{
  "n_experts": 16,
  "activation": "swiglu",
  "moe_layers": [1, 3, 5, 7],
  "router_score": "sigmoid",
  "routed_scale": 1.0,
  "norm": "layernorm",
  "tie_embeddings": false,
  "optimizer": "soap_variant",
  "lr": 0.00275,
  "grad_clip": 2.0,
  "batch_tokens": [32768, 65536, 131072],
  "seq_len": 2048,
  "steps": 9117
}
Below are experts of layer 3 (counted from 0) of a mixture-of-experts language model. Rows are named gate (a neuron's input weights, with its number), up (a neuron's input weights, with its number) and show model dimensions 112-223. Each number is 128 + 32 x the weight over its row's rms, rounded and kept within 0 to 255. Numbers have three digits each.
Before each expert's rows: "gets" lists some tokens that make up at least twice as much of what it gets as of all text. This comes from a sample of Wikipedia text that the model never trained on. Tokens count by the router's weight.

# expert 14
gets: "\n", ".\n\n", " was", " |\n", " is", "\n\n"
gate4:109121161131131150155105136145162125135087071140105135207112128085125149076080135097157109153168087123064119082180151139169082131144151159112115131122137074121143178096126074100127143151168119094105099137116122181157110125165130100170111103091132138142143107095180160089150094162127147113145135126081185074116071166090108128099164132053
up4:149095115167118144140136126128108089101137129152142141111111131130101133011132138187140108117149142153127145084154127086148089179143219112181205116173091093101136162105117122150120085153123161179111119135151084093108101117210137110110133124099090124124125153179182103124158105132140103079203199112148108203054124166162102141100089128099

# expert 0
gets: "-", ":", "\n", "==", "=", "\n\n"
gate5:138174112120122107092153126116139099145151123146140133142147128114167058134112160127146142136122235118124144131136106122081122093092118200128125161126162141098172140149111140149087123154209137144159146140127121053211097157099109179173164050053137106126139178130097133102144176123099154130093186125140115064147127156141113175195103145093
up5:120153124144153117120122139113172203094117216137090171145090126081119103059145075120133159121140152063101105143064173142153122088154130129142118148108073150146137161108174155140132096099150096138133153082166177131087157086137129148101131122178145086110060175101104131148104171223129127116113082137083131087111172107048180108102154108141

# expert 12
gets: " (", " \"", " C", " D", "C", "S"
gate4:157147190128131139135181136141148172113125145134123117187110132122089146159142165129129136111173144094123186144114137071143171088134091149138152105121185101158094094165139190118109135092076088147092084098083091083107102118074094097106102074131088102160116182146099156115049146134104120133089152090094086097123158124108154091144084140163
up4:127124148174136119104107125119092118148115133116133135158097115186137080143137140095200116134126119127134110149171153122148122115078179114145116077136150119110108101137152111122114117134215162180193100114119113108132136109171115109039134127108159081105181164124096088055159155101092124125148098164122169101067201157195114084123145146109

# expert 15
gets: ",", " and", " in", " to", " on", " of"
gate4:149124163106137124160104116123123116113098165112193138141096104131081131094100165084130181117096125168181095099125124169183129128103166089133106113132121059154130147090134100067156106143138115186108107139132085102123115101110185098193100167130097081121103134054137183093169130105137108180153077156117122145097093131105121093173132147126
up4:176072093091108158124136130093065091131171150114117071183148137126141109185140104215111112150093140107131116139126136160137129153122128110169125104120094082092142091187128133118159088140210135152120137150137097113188117097149179193159082089146120121109095138117129128103152195152051095160071097158097202122182124133143144132100170197093

# expert 6
gets: " the", " a", " The", " his", "'s", "The"
gate5:159156117190099119135182200136159107101177138101186127107110158133128170085124206130193142123083151145110073140127126167066113127125088176126141148118145127114139154055119168125102147191120142080070097209142119077095106142092179114141124156113181098046115118135131194178111137106127113130144114135141117128151140115162106126106177100168
up5:142104142098132118154105112128194094127171143137090148191086124151094113138119151131075128084141122164129170113134118154145195093136094129124165139118141114108178067156118132133156078083125117140158127150162139135145064113130116113097137055134114097053076150112169128148103127157146119165083161110166110095130130130109084144159060148148

# expert 3
gets: " he", " it", " to", " also", " He", " It"
gate4:050084175181134178122126124110105139136108173105034114139136115082166122173150148160155154119118096153231152119095129131125085110166140148060131104150124138139161114084158191122197140146127080171109177148120134135110109073158052215153107099160158142118140098074156123155108161159113157145154117089118108129139112120129126163141089143132
up4:135129141100094094132099093125169105113102153144107142139135177084126088128133088123081110116123120153112127119129187116100163154114170163137118135156173147152085145125137115167135129089074178208085181116165158149079164073122160115076091171133146127129146172127104121066113145205178090078115102114164100106115074145169079096120110140132

# expert 4
gets: "201", "200", "0", "202", "199", "198"
gate5:116134104056116063150101150109082158079098126130128108125136113103130160099086154115100094122096146173108146098167103158119174086175110103156157093144163102132205119073133140163127141133102135145135095165051119078187068109165118146133146145106122159152151138088148198115170171136109166098150112125114133142152142095199113115140125112175
up5:105164133155109132138142125113145138124132111127089105133112128140159115100099201156150127196127133181104222130135115139056142127127090066143152126066109118168105079115137130129187113091032118188092180122125142130177185158163121134101119118109096143176150087107120138093125106108151077142114194160163116086098122118073103125159074132150

# expert 13
gets: " of", " in", " |\n", " for", " with", " from"
gate4:163094116094098078138121057131053145126130145094192175131130150182156163089117095124095099145127109051093131123112095118084099090125156131134166169160214189081125111114125188104190070157100127112181093084090091113135084136099163135134108128163114088162136135159149085126117128167138121125060180140105120165122151111127112050153126109102
up4:100104093087086139099178098103089035101115120098089173097117121217161177110151096117142155114125102084125147112171146137215189125152125186117148168134104102122089168129154079074058154117132184137096070136114113143179129113143190108144095114149142108172151142128150117152143097061184153095075141116080095119131130101088158140204085107097